config.toml
n_layer = 13
router_z_loss = 0.001
init_std_router = 0.00849
n_kv_head = 2
rope_base = 10000.0
qk_norm = false
init_std_up = 0.0268
lr = 0.00448
final_lr_fraction = 0.0
train_tokens = 1547000000
Below are experts of layer 6 (counted from 0) of a mixture-of-experts language model. Rows are named router (the router's row for the expert), up (a neuron's input weights, with its number) and show model dimensions 0-255. Each number is 500 + 25 x the weight over its row's rms, rounded and kept within 0 to 999. Numbers have three digits each.
After each expert's rows: "comes after" lists some tokens at least twice as common just before its tokens as in all text. This comes from a sample of Wikipedia text that the model never trained on. Tokens count by the router's weight.

# expert 1
router:487513488490548488489515487547511489505488489487511512510509489510512511511511455488490519554484502508512512497511482516498515493547505549489519511491498489511487488513487488513488464488487508511530509488488488512468487509479513512476499488499481512425487503505444532548451549512445497462489503509513513510490510469488508487498525458516511513488500512511513584512487489434568477489512513511487488489512512497512535504489510511455512511490496489511486513548511494489512490476489499489488492576499513511488487495487489488510488481488501486512447491512548416498476511496505489485492489487509502487496511558510490490492512512420488512511398489488503513486542496507531503503489495495511480548517512481512489488560514491519512571488487514489526511444561496508473484413511487
up5:494505503482496498477516510520529497486441495444500504485467486560504509496504518498550512504495533494483473498463437493498504520491476462527540455502487471522502492465515488537476507553465497490482507497521489576491554511507498469507528478486460542503498526525558515502458472524499512489507486457507498503520504484530512502461480472501500510485561529532513499471479455527508534506495508474477461509551480536476507505478492510507484487477472492498465495500458514525478505445470523485479513478481489503470504507470466493517493518485499512506497470481484503494494525514507505546496473519443544495490514469471457485494470509509557522522523495477508516499478466558493525516542493511517458539516466504474462499549513494483490505467502522437522476491544537502469482492513488
up6:507491512498453490499462508519550516523477447539489496525503513474460488481491486497499519470501492536496505525522508502512494485488496514502502455513509512489565525502490523504470472443524526476461477488497514523475504467461479509472499518498507538472474538509481509490463510506494491476519480492541508459464520469514513502522500539509507535507493500507488449529479497530514481529473493494519484500528479482518471506496499551553485562511521526518454520485504456451515482492470548504508448515520507469469461496506485521543504500485480530492504529476477486503515464498488446523523505513498465493532548526506488490509520505509402543487513488479536465572495437502487508498492486497477526505495488478501523482472565495476501488483498475452498501486478552487511521495492513
up7:489524498519493498487539467496509532436507499498478513474482508489496484497469485475498548537512490491495504530481514507479546518509498532502461490530516483562513456506511496529461498509485499500523489496462497506483509487508509486520507497504498493463497526536511493482501487487444495522475470529471552498483538525515473490451546501485546502495483481473467542501486495495523443488521517467492480544523516530510488516523524474463430498471513489522507512528477487466521516469513509517449471509489521491513540542518445486529476487495477489508517496503502481472464505549536489499550484483515531506512490525537521529481526512455512495532458460497502557449467498478468520500429503491492496528532470532485513515505509498478470506482520482496554508507497445478511496521483434
up8:465455479461501531471512503496446455485473498496497500460547495492487528495533492526448519463442505533494521490499506498523505550499482489453469532524514493505437500486529508533498450508464470493453487516472479518500496548515484500490517513514544486486486524494488501499484508486522531497477543464517514473497551539470445469513471532491511477476508524536536486505488485487533506481475448503507450523500538498520507497518474473496505536505476511507520459489444466479525511509530466489501501513495445502476494486489512498523474542477484480491465490491498492489522510510498536477492544482517458491489493465478499489513446483506502477535523489492480514559526475540494477517480495483501467558487514483516473484510468461498496485483477547505508510500550491505511508456550510
up9:504514535496469470491489504480496566503462507499537500481520487429500505496517554515519473475471531495482545492528490518480506517521492491478498506438533535472474462494465500512454522466534482525489532465503532459456518509496472538513483555528537515519501500491486491453527494493483476537484518530532532481505473461490526469470504496505488504478504473521497474504483438479514504516528528479449486495482436521448477502520519495551501487501541475476503498493482486474508492429491505506526526477452506484486571499491503505477519499494497464500466470478509533497512519525498494487512529476484479500481535521480515476539508511507483516511493513496552481468497490493503493502501493507547505527439541485525499524523514519479541493497523492533502520509495502490500483478437483
comes after: "\n", " in", " for", " D", ":", ","

# expert 30
router:486470441488607488487513484456512460505485489497511512514511488514515513512514521487489463537491505514513510491511489500494515483433506517486556513502501488512494487512501487513487545488486508513510508489487487510439487539488514512512508487504540506473486524501475561483476450513478499495488598499495513507483512494489514488472507514512512513488542513512513494513490488600545512487512518512488489489513512498513544496488486513417516513487510486513487512455513501489513488492487492488487526506463513513488431404489488487512486477486499488495484485513477509503553512510502488463498487488511495487506514538514487488480512512460485512511471487489495514485537502509497494505488498451511520523493512483512487488449514488547513545487486513486513511547509551520464452537513447
up9:497492519520513454513499455482494491517512502527506501534473494507514507558508467499503515466451520540510571524511546542484517458471473474499474516523551471470522480530528491461555490485497511469527525473520501511484537493482502498520513493516453497477525513501491484520525516472492488477506505523478486520519466475465508446533465477520520507458503491506522478536489501541466445481503515525501477468465482472533516484466490474526525544519532513535505487483497498475510490507501505488502509493510512462502496490454521495490516512494532469493539466483511478525520480491478523486526526503466447490522513512566511501510521468507528513502498487493478539441508498439481449488517496499537514541509535524522485497491532496535483519453492482454555532474468498497492467488484468
up10:466496518535512546505458482500524527449455520496459503507483500533523519466475463521508495483505500500526501503560531506473497497508515473495496527478525523501520505477502480518546500497476505493509505455446483485477486488521490521491500538487520480519483460496524523512502508471477489455511478485504491549507523526470519475498512526543541464504504515514542529520478504479513483459464537493477469469502510545489473473485510514514474503535550487503497494498498475486500491509537485484474466484536448467477516506497501516532472503452508468494489419565511524526496438521508501516494587515441511483510537478548544499503510536498510492513488492508528502485483494498532487510468491528516468479450516501484490466484458467482542490457505537500499501488522506494495519530497483
up11:471522491496481485474482484494499479477433494485486515490501478492466523531513495507438461496495542516493501497491487501511476482461475469465512487512529530461463515487529505528573511502498479477488545500443533494516523497504539490479512530488531564489487560519490501484499523482511512476535488510535496474506491555503511498487506482451542539499500503530524516466501519518494447522455506480556494525513537523487525501442492511477570513494478514557530541515515545462498474551517485486506477496528496516480526494491487491477464478506488504482495511531483507527520490516505515526526481526496491522522512466476531506480524516479491483506485496513509478560504480462493530464476492511523487512493496461509504482474479511522544499505454530471490527469443539482518491489466496
up12:504499492493516517467550538460513510490490526512476516529493519495486497508491563468526524521489492513490507527510512507503480493472572455485523486492485509501471548512480493454477479497526522485490529489507481512428480521518510506470525472557509518569537508584528468488481484487555503523508481506526529529479506506446515478517522487499495494498458504481496519517485542501475461490491510516504502452495496516488523516486462511468516439516509521499515514485514486464487462457478485485491539515522517477500502466494480501473498503473497538560453491503480516476507522507470488538515541475490503462524532459477547512527511495526501462511503523485463525508540480507458478498489533549543504495483493479508487488508474493500507491549500505491513517517515538508518475488557528
up13:484541490466505460502510511532524467514571519495470548486515484523505496496509471487519509529562466502525454480564483534500503564516495517491523480516497463467537530484475516503498514440534493471512489489531507510538469500482490495515455498490477477503446492507470538465496494512484509513523501535491517453460453510439512526481493493569483524483516540495499500530449505452483501494464492468492527491496485543506496520462509486462473479497505475478508463451482510520491516531537507484547524529470456480499504504540539488557502524495496498513486531489508501494515506492474497483501527473513501479512515484531499499482488557473498532505475526509481529494516490457498502511497521476495515537512514519497522512485544485501523496487500483515498509474532498511532487538455460
comes after: " |", " of", " with", " and", "|", " for"

# expert 10
router:487508509489479487489513484456513513500485487506509514511507489512515512511511473488488464458487501513513512520514498469480514488447499517486521511410497488511479489513478488512489579488484508512541494488488489512487487474523513512474515488502504462536486547494569514543576534511529499460491539454549511507488510459489513488527518510509512511487475515511512385511487491454481556486512512512488489489513512499511498499488562513522510513488500490511487513481513505488512487500490502488483471455488514511488541524488488489514487496488502487470564488512508471504527512480500487514507487488512502487499513532516486489491511512470491513512452488489499511486474494511529500502487499542510539490448514473511488490421512484569513557489506512487445511479414517519474461517510516
up9:506476549481500526507446481517510518459484518507494492499523450481450549516518487483461514501433494467488524485492506508508497504510470510483538490495520500488515527534502520520510516491495522494512535505509520502510503425519487510518498446526472533468530502490471496515546498494484489521455466521491506527488461554551535499490518486524527538515497496536504519477486433497464498513542482475516520537500477513503489504449513550484491469503465510508519443514468494503435505434530533533531483494481534500483518480507495575495509472512493520474502489494509513472471534496510474507515475493494484464500544502517522501477537537498526494471538535533534487506514504468519480488460498446519499513510528506496519539501433520492504487517509480509486507488481497512498491508535504
up10:518482494482508474502501477522507510568501469479534505493484470522532529502532477474484484486455534540459525497480486521534479598485495505514531464515476538479483474480513508510463527495498498528506511472508466538497519456527559533519506526496508539533452475508536503536505500509500495490522490512536555533531509508464490471518511523547473505481534479487474509509501504519500526518508569523495498491524439486474505481480522496561518491467480530496531496492495497485466514458516462518511504502508535471442497508516472478493534474557494468529485475481477480508469513497495502456503480482512493533530489505483449476514504519533527521504508525491523519539490466498511549508527500484494515470501513491499534485470483495487526508479472465547539508506485489512527496483486532
up11:489496479478493479499504493475458478505442469470475521510477490481482515523498541482554542497466559480509540501487471500521496474490504465483477483518505501444494488449500515535519466488448514492495479526525485544525495493495530514527499502518540480498489509534473543504532491531502501481489523497498487517519471481492549525539502475484512479487516475493490494532523479500505527494503536541469522503509539521487484508537521547544527499504477494476483533528544517522484480491495506501476476455498516467526467499482468489470474480541478466476505488544490495500525535514511486525527500435457475500531465514501472458517512506510483498546481478446494494496492488532508472511475512484554495455516556477478508469528531449444519510516532514480542531516529522482508521517461489
up12:531510518546499500489519492519535509515480542477511502531456470502502510480513489499472475456525515519512476514506526504508555490507508490556501495494511556483506475522525487481497449496491492514504538421504468501527515514509529478481488456515519501477497545523506482509492474531495501492522517505503479441433496509550499488478508490509489487479501506471505457518458479501498562495517544519443464484502498503468499511503500480444447474483471497483479487486452484560539492497481499499538483462517521477542486516539495502491515513509499473498504507451489449490479477528509505516491508443527493475544465515488469471482527541492478464538513482500528511544525491497552482497438494468500464469518512494483528479495516524498488497536477495490484509505499504504514495466543464
up13:494513496499478480492502502497530502491485466503491509499498487535511489503526510459486490460517493499505573486515529497485499458503466512521490553481481532466529481530511465518516476460459491468473494496513499437481522508475523528557496491518567494481475502486553514495499501516529480512539503478495518510528506497474548454530485495488498489489495488512473521544471492497518518501459508498470493493494458439503503496495474494449493481504492533513524484503474498555491504544455506485522545509471501538494521506473477489522475479524517528515524526488475438555549506469491487496526475508538487525520494475514481551497482480494513507509468530486484486520484433582480477491484507491469489480554516510506535519498561534474496491512498519524536510529508479526527495518472488
comes after: "|", " and", " the", " in", "-", " such"

# expert 8
router:488494532488445487489512491463511543506489488536512511513511488515514511513513463488488455468489501512512512525512500495513515489487500559486589511480502487512484490512514487508489561490487509511490499489489487514564489460484513510549486488498498497524488481501536480509539512511483499492489474480471513509487514496489513489522503573510511512488482512512511591512488488494442456489511514511490488490513507499512527500487478512509511511487496488512489514522513499488511489491488503488489459546424510513488516497490486489511487529488504489484461486511536467500532512576501488520499491490513502489492511567512489488458510511434491512512523486488495509492501499508523503509489501479508535610448514478512488489563511488558513474489493512487489511518413481537568523506512505
up13:492484531524518505488506484522500508533546516538485521479479516547503511545477521504489455505504479551540477510500515510524502568477490506448491481519479465478500482499508494501515463543469490464479504503499477505509492483537476508479487490516536525470478495479527461505504457505517511452446508512525501535477490529510482525490494473515474526468494499540489466516508485507528547515467505509485471498496474439541500487502474534492509553485482497541486403457523473502533462486501503482478511539467518513496493498503478504470514499521495488500478492494506474525503494527481516478493499505509463481519512477517492491466526510533485576523514476497465539493524464495492505564518523512516478457513446444504464488475478466538500518521527499507510473506462542523488496530500517
up14:502494496510475507489509507463548516450491503496469486527456457474461501479511462461498496535509531520540490502473515520456484511525509495512534480459544561467472472551570533461489472522493511485470512475531475528449496514510505564509491471505441462498497503491485512488475528520489513492508489502526505492469491467549527503517534511513468549508488503515509484506533493500488491520501505512504468451508495540468497492562532450483505512459476510495507516491493513487505541437447487477513510519480481531472504483468503456504562545466521482494469512497502499529498512512518498478480482556506505477513476515489503454508517520501519469530523524505496502503500512478486478490482516510524495519477506481502485492506418549499531504501531536495478495507499519474495517476489500
up15:455516525495496550449475472523500505509486506469492488517556485500463497524512467473545486468490523496540518500468495516485498483500485501506476511503522501475494468484478528486434552479473472457493492490490488464496499505490506483511495501506516480475462512515545511458523497487491465534501491499486500565464491477478504496478494509525494525503517531482549503513494493532538493501469488485519553525490474524466470499501527533459489504464532487559483480473566514492495473447531498510479527521480488534541515476484497497494521487441501513498506486563487472484486510496495499517519502464460506497522493536497453534513472550507510493491523529506501524475530507501468493519498499509577484514478487503573501482485482471499524528467554493495492573499472495515512480511490509
up16:527500550471518486493473513549484486515469534548476478543531492474517540545477462494500510489496484483506502490526538466507504460474462511536484512520476527514466518516494452507492473522475467516465481521468502491547453518469462531496505512510501518459515460478470499518509488474513470478495495512467518487464439457475516524462503497520519504518530524507514499468511495539471534555507491476518523515555501508525469517498538526482489504482495460508495510504505501489520493450463540464511487469513520482522505524505483452497497481491503491490493523564529434519475494479489511535457500513505537493492497502493536560483478527524480515502556515505504501495503497474504488508507519471510489511467503566500533511511477522474465479498493547502492552485461481501467485483460520
up17:480500475491503464476509515496479486512536477464499484453518457479516514478459500482536556481477504500504477516471545463533500516534434491491501538521548453483521466489515570539453478533498480515471444477486467483453487504483514503502518514497527499505504512512520491465504522504486495529495498512520526498503477469476532506530504484459467529497488495475495520531535550474519516457508489492516487474516519472547501474487469556497447486472494489546522498529508492515491522502511463503505503515511548492497489522514513511501536518488460514495497493531551458500506485499510441528498529522532497478497517515534470493500515460492454521513494541460545484454476507537494507482445500537487525502474486497486454475513473475490553481482492519474515484502489528503502473468488499
comes after: " of", " at", " in", " on", " from", "\""

# expert 4
router:489475510488535488488511489479511475502490488548512513512510488510513513512512525489488453500490500511513511494513583470561514489493501497489483512519499487511494488511525488512488539489488500512481503488488489511462488463492511512503487489505467482474488482499494442473588568512461499495487576501464509511487513464488512488525488497509511511489564512511510487513488488465461477489511513513489488488512511502512540499487428513529512510490495487512487511541512505489512487487487499488487458456494512513488463501490490488515485452489498492497567486512469477512478511531502489520504488486512501487505512426512487488510512512444490512511574488489503511489623501512538504501489496521515503462537512478511489489515513485516512514489508513483530511488417551495534527567512505
up5:459507529492466448452483509540520493489523501468515520538456519475512497512546523484523502531507506492520536471463479508511526495530521516551529520464511503470485510531556488505498541500505505532536494498477551454575485520493519527504486525504480482495502500499489514510483516428548496496522516500462536531524519458468499536463492455498486522511534496504494522496521501519496522512488483535497484486459478482521499544515509473535512490509472452515499515508523533549522470481505474483523472525511522489500532501459523489552491501488475488519512491494479500502525476499530504527456529472526492495520498458475514516476487522510549507490527482452493476421488505483503490457531507506504476520469491475524535468510475477515489491436487474533500483543516522489484496489522504
up6:498496520494534494509489469503489554485499499496529504510479475552488504498489493488507517486433524495518533537533521484479519520513514532512523491499534501499505520515519511490473504526522467500488499506485492514455470456533480503475496474504502474563502519480512499477493480514490487440471564533511465463478488514496475487507483522487484506491527540531502494523485489485505513527458509505472481481469551498487522495475487500505474494449542513495494500486511452503537539502458526507488537502521513524512456500458482527545500505544523488514486482494495429481514504475494491529485537481460518505488505502489501527528575541568516474538509515453475511542506498499497480541522523467492482501493513548504490512517496488472509511509525492527510499547508487512483597519463451
up7:442494476507506527484464507525505478531494438521543506512499472522515500510466496515459478515508509554505537490498514478507494526497527510503507482482503548485528501534476472533552488476469475488460483503532501524511470524483521486534530468516529474516460512484495456488533518450503481532453461481500545482540528468494516487475505500482514515488497493487563510531471475522492506552490502474509473496477499503541470488515517489493519522475512460511440521502442475524513537496535508504471540533464463554500492484499534487493486465519485505476526454532497499528541503481512513531507490529510539474487489463474527492503511494526472503479533517476474547485494498562472475491477518538535579485512477509517506521487484519487515512496497498492509512482542487504492479484471494
up8:458485463506507467524515495481481538519533504534504489497480479505488505518522520505469505567520518466522496511518473474470538501459501455511491494508510525503489493492454480518559511503463437494483478469498501515499514461474461501496477485567512515574464482531498485514492488506512529483500480521490443493509462484506484479487497543539476491486484514505518485512493541491487515533494525494510431498505544532482521515514490527502503478518500477521486490534488495501498492506497502488501512490469507499503537513526509505514523546475483519478519466476483554485462541474486483512540487541528453458487493493497525440522533516532534499481475516490459502533531497529541489482461556508476500493519493535526503457510486479502565517508539509475464509484510522448510504471533501
up9:488476500504507439520532421495508487578510480532523488470449473509507500503520485492486546513469502501467490510561527508522487517463534541479501556471463482493475503504500500484487530487517472467510487488509504453496508507500483506502502500494503517455518461517507518513478536543483527541514487476534502523484521525504527502482510487457482503469544514534521513503499527515509496520556455522507501521535511496499517510491508489516511532498500474475505498485529487518473508509485537514462507487491512532492534490484503472518549512537501471492496515506505514529506471542506504518529462475499472465533519538486490459462508504542501508507493492494496506442480477499478513501535466494510486502482419489476529452495451471503477494426487498516497565519506496511452504513545488
comes after: " by", " to", " as", " with", " and", ";"

# expert 27
router:488497451487554486486513489435511464502487488562515514513514488518514515513515453487486464571489504514515510512513431483484512484527502517487468514490499484515485487514506485512488496486486501513513503486488488514441486480499514513510519486499503436454485523502462498535562448514444505497486498504478515511487513557487514486539451460512513513487536515513514517513488486456569484487513514512487487488513508498514463501486388514500514514487502488514486513437513502487514487498487504486485489550527514513487527453486489486514485517487500488497519487513505441495447513477495487457495485486513509486497513539513487487535510513445484513513535484486495511485507501515475498500488505507514595510520514475513486487535513486545513478487492514488491515544488485529553523506513491
up13:487534430502561526495507489467509463526489528519478527470480455479525505493506482484500548489493494493467477518518530534489493491512520501528461473534493458506468540491485522482497524514527482509503519512476447499470471510503476511477496521489521518508457536494528503478440485509505476529497522525521543535501498508474469470478426489549497505456528532495534517515514452513470505508471471494501485458519529492545495503529525520487488450495529462532512466469486549507507530473531509501500443500519483483465484499461453504485482537516490507473477511500547478479504495508474477542503499539493477508495499478452528474521534488498518526539496549488446490515478486519489473496501528475499501508493479548480486516510469503497485481484510495475484532519526523518542547486486478
up14:521502459480540533504497530512511472493525439510529480535510501450538530472514479521480501514435516467485503494518492516517516485475501496518473535547561513524495438472500544505511493479505517499509543478488487522513511476501499538488505534480508445525469492498502487497556461507463505516486492505507482489509510507512498471484466494513531503486501533548472513443526449455481475527536492508486460502484487496462515498490473518502518506516419461498488495468557524495510514476481499505543551537547513472489518493509505496501545500497495526511538533511520504511509519512515504534513506469474405445472478511498485532506508488499475514500522469464509480481479475482487514499487504464526519507517543483508451501472523499485495518476510474471502506490515499525517504501517527
up15:482512500530516472460513476528480464486470491541552487523518535474531511522470487505467496523504522496468513484499481477513469546481498531501482468463497509527462518493505498491520513535474493499520481486490475504517466489502520509516501488492519497501514449511496519483484566497497524463481492459487501534546522486515534505497480459539490527511459493530473525490512451542471503491490477559523460516478462495486491537495524525503491545564495485493523495501488557505509513494525494442473508499462479504497508524482517462508502515435482490538494531513518503501501542549465476518529515547500525527520534511487494483486538501490551457523447479537435457558486503436479499501495504441503510499489473482504479499472495510501517474479491505480496508490481491527499490482518518
up16:500468481481538523502495467513507484549509507533533513460476492479504500530497491493492506559537521482491487445509527514495525502513503493510468522525546493501471543490507501498475506532500497481489427477523513497507509482506504493509464526504530506484459476525485510488515555528499486511514475459519452497479518516492507500516484521517510487458410440487506529520470515514488473498519494544541484505483490499523518541477489484444550509493436449492501502537521481501500485531496491484462518477491492431522483470503477486514501546519489528527497513514531519511487511521497504518476531508485518482517557534517487448500431518511515505530504514530469505529485492520483474482509472548482524481490525517506530476458501468520482499478489498478474467468520464457486505464494475
up17:506507456460489518463474520521521505498527469498549522495479533525507481478576508488526497486503474533527513515504478537511591513509537565532516493517507488531541484505523507475485528458491500514496500504513511512448503507540469499493538463526503529512500469519508496508471500457512484467497535470494484477494516479469500506465525514454545508505474489501485486494507495457452501541509491464502484485510546463495504520509487526503493514454483484537497526486491524514504488490512517505501478495506502535542484504456466511472465562472484469502508495491481497508522536537472485466497512507560501463533478487514515543520502508491487497491485502458478507496514495511520496525503503512532484517558499512512478542504534501491528553491512500523510501448557453502527569478494499
comes after: "\n", " as", " Al", " JPL", "==", " States"

# expert 11
router:489485488491450488490512488525510436504487488522511512511510490507512511511509514489491522521490496511511511456511481434489511491508499524491550511579497489511482489511473488510489561490489504511454503489491488511543488484512511511524477490496514465564489462508535457482560531510495497504490542445538513510491510461490513488461510575513511513489511511510511446510490488511460526491511509511489490491509508497511531501487575511517512513490506491511489509466510492490511490498489506489488490517541512511488471487488491489516489471490501488477482487510445409502431511465498490453503487489512494490497510477506487488523512511413491510511516487489507512489511500508496503495489505524511500496561509451512492489549513488403511520489490510490479507436433498532509517465509510
up5:465492456489500526460521521490519469518508552459486465506489485531536543503513509520483487443500481491468503490491530499479510511480476492505448518502502528459513505548518453516501516462483514531500481492518468486522531486533505474529508491479499437521479491473467480491527499504454505519559484457520470546467491536481469466511478532505470507534514489512481490490519534522522514519503445529490508516510556490533497500503461500485508474498457497509460581527482500494513483503562472475480514534507496532499466469482538528481502524479489533514546464485509510498508511518458468483470448500487491458477485511503468487512552523520535485475489515510503529511507509551476543498519492423518455501512485501504510468493517508482506494487499483487512509514481485479497516494523511
up6:497470497516480513481508500523456502463458532493520450533516445557478529493464497500485515504499536532474512507528521519496491471498510487536487504499484491437479462519466490509458469485540526519498505514490514527478503530485514486518480481517500480509499461501528467513487476473503510519483492489516449474497449541477483453505488486458502475519476531534494510496492450499567543483452521523497475502529515517490484480488492504522487530477457515475505557526482504513531502510525468504519490454560526492471556514488459487492525526499507492500471480545496535516498520522483481523522505544480522458475496504540486481485489460512465519527502443491444467514539486465495455507500480480488484515480497518530493516449530496508528511514492478491493489479513464522495508471470539
up7:494515518528491490519509495517523488475466460493481467533501486489494531488497525480491527509492549562464525548499514511515485461504494478492490484506497479527496514464520489500476472523506520497474509497482510507493533470498528517503492516515501530486543537556490483489474472533525511489488510452511525489499535483518470538520506478519534497485486517492513455502487477467573507520525496503482502554511500478487497466500532507496509467459537525550498512509516491474521500484477495486500481505521472527511569515504495519451506474568537499503510496572480511473530465523491510465509479483507521520480496518523530478519518545559536469451474492523533502499526464522466473496506524532483514448478553494502495491481520439470497499520492520576482497517468506511465462494501510
up8:485524492493489488464478505489455501467473486492502493519505459535481486506475543482464510474496509489512544489543474462495545533519478507500513515534521454482487563453515491473460511460443490534489516480470497513491554472470505483497481498513495505509482509503500489483470465486523534477464462482480490517535518502501487466488493486535541544469484461464481468497447485502474477547511505526474486467480530505475483519459509433504499496508474456494439510534502479490498510509523496473501505469503515494507479537488515522479526477493500480481489473466508520501492494515475456502498509490544507505485487545428462559504485482509528521466514507508525464541531480524496515470536511470467545482497531508479496495538488504542522507508496455455501508534533497498480467506507510
up9:491492537494494512464528499495507521521490527506449498478494476537528485515490444505482518483497520517505497472459466482509520522456504446531520499511462518502500449518500486511496460464477469527525533477499477513495509502512478468486449529477488489506495510501478491490494526499498500465443454503477501495520499513452486495486505493449526513507452494561532497528447523478519513518493523523462486499513486535473473513515485492525484520479479460533541525538551473498534486528514444482459501481524470537507502525508476461468491488529489517514473514441476520458500516438460508492496509487481512518463507501526471541495511514506534506478536473484505510544479529546500495478524479472531452541499523508537513525468483484467529525496491449517490495468470502526525515511496516
comes after: "\n", " was", " T", " by", "|", " "

# expert 16
router:486425573485495485486515485535512543505487484526515514513511488514516514513512529487487491535497508514515512499514525529516512485503502527484514512529501485515484486513436488514487485487484499512506515487485487515471485437503514512505502488506540496597485546495514477445507466514503505516487442539479518511487514447485513487500519527511513514487521515514513474512489485483480558485513512515486486488513513498514513499487494514475512514488499487514487516528512508487513487499487498487486481412412514514487519528486486486516487554486500486482502486513478547504563514480504487479494485489511499486503512566511484486480510513470489515513418485487498511486541498510460505498486503458511541424445516496513487487527518484511514527486502513490421514537461488473527501528513474
up5:485463532471513535513489502511513481455534476465480527524527493456468502530514492547467505494510525503504468439500535518490495514526501489480510443491476516514448522470497471494530473495517519483513510515539458530505504500512481504484485485516499479488519544465455489510560497485516498488513525527461508501523532537483504510518469513469487484466502488502503526514480443478493469471485513520518458556507493512521501504479520514487493543564512524496526535493521514505501531487446484488432518542492527517497479475501490520540491490481499480449505515536491455519516546542525527468473481498500477482436485498506490492499486514554482531492511522513489510497500465495468511512480474490523472504492516511493498556507515509469550489510501507501477552498507512509477458508531576
up6:490486483492533485501477508520458543531450475490477496500502484544467518510528505485510547521536492531476503463511514507549498463473478506481492457491473510540462495510473502456482495537494493492499517549502490530500504473541509485501481471502464509493483514529529546512515472474548523526510482502478506462489492488501512540471501482497512496477538530484477519513503474525533486499531538485487499461548513473502488517501465499532476481478521525470519538521504493519525483540564476495506489470523511446440505514502495507501472484532507504525505450542494487493481537506529450519525505435520528546473487522481495497508526510538502499503502476503524548520499531470532469524471484517473572491522503499486503494488517501545486537552507516487488440505496528498494491493555468
up7:473467498502509528506449534486508492453467505487513512443485514533514509493521535500481504504456531531492535522527499489532490512545530501471489484457491508514513520554497517518484520465474509466514514431467519501502527497485543448488486514489488505475521514523500499471459532491526507498531529469499468491526480527477538481522495520502522497496508497475526510500512497515512459489506495486526475519455491545491498487501501523510517500434533462576492456499528507492505473511431532496470476491500533520480482486551457507519487518504490467524492469460482517492502513503518515518494459483491484508525463502570524501507514541502513542488496538491510498518516483460474507467467500482492482504490531533512440484499472556474523521477472513499525475464460536496497499493487452
up8:491521482501492532515529455448496531482539476509484501498508496502479496485491489528490503510525501506526497488483506524483502528476530486528500485456515502533465549547502535504496525522467504519495506491535501484469496475514502538482501471504525516529475542497516508486557489542469506499449477487490518457485519526538510510544481474500482529491468539546536538529529473472508478470397502557490543468488502507470554490500510506482521469487482501485502504495502522452502493468517501475552488516471474506442503530472550544514533501455514480488456520465504520522472504471458472482530511472509502476495500483552490511467520496510483549514495545512513537477512466475505500501521525480480514538520478509465533479509483482495535487500479507494501503531542493503499499506521471
up9:452516492498479538465509512490480521536496465500501493517521507509500537540490465520499539554504558500490546482495545474486495507510514496494483480484487500536478465480518531539537502456494491476502476451527462525532470476510477473498488537502503466540493517509541517522503535513496534501487537509546515482486502503445451508507519501518540499450484463535474496518507536523488506473517575511491516528467536519502548478488509520476518501529516504532478457484546514456514517480496504497493534510521517471500465497500487471493468483494493464494499476510465514516512529503459527491505500494484491514428470508530500515505485455499483566537437496526530495469514519467505518483506485502493505538477483493485481484479513498523543529456498495486474528454488492494488510494553498
comes after: "\n", " |", " ", "\n ", ")", "==="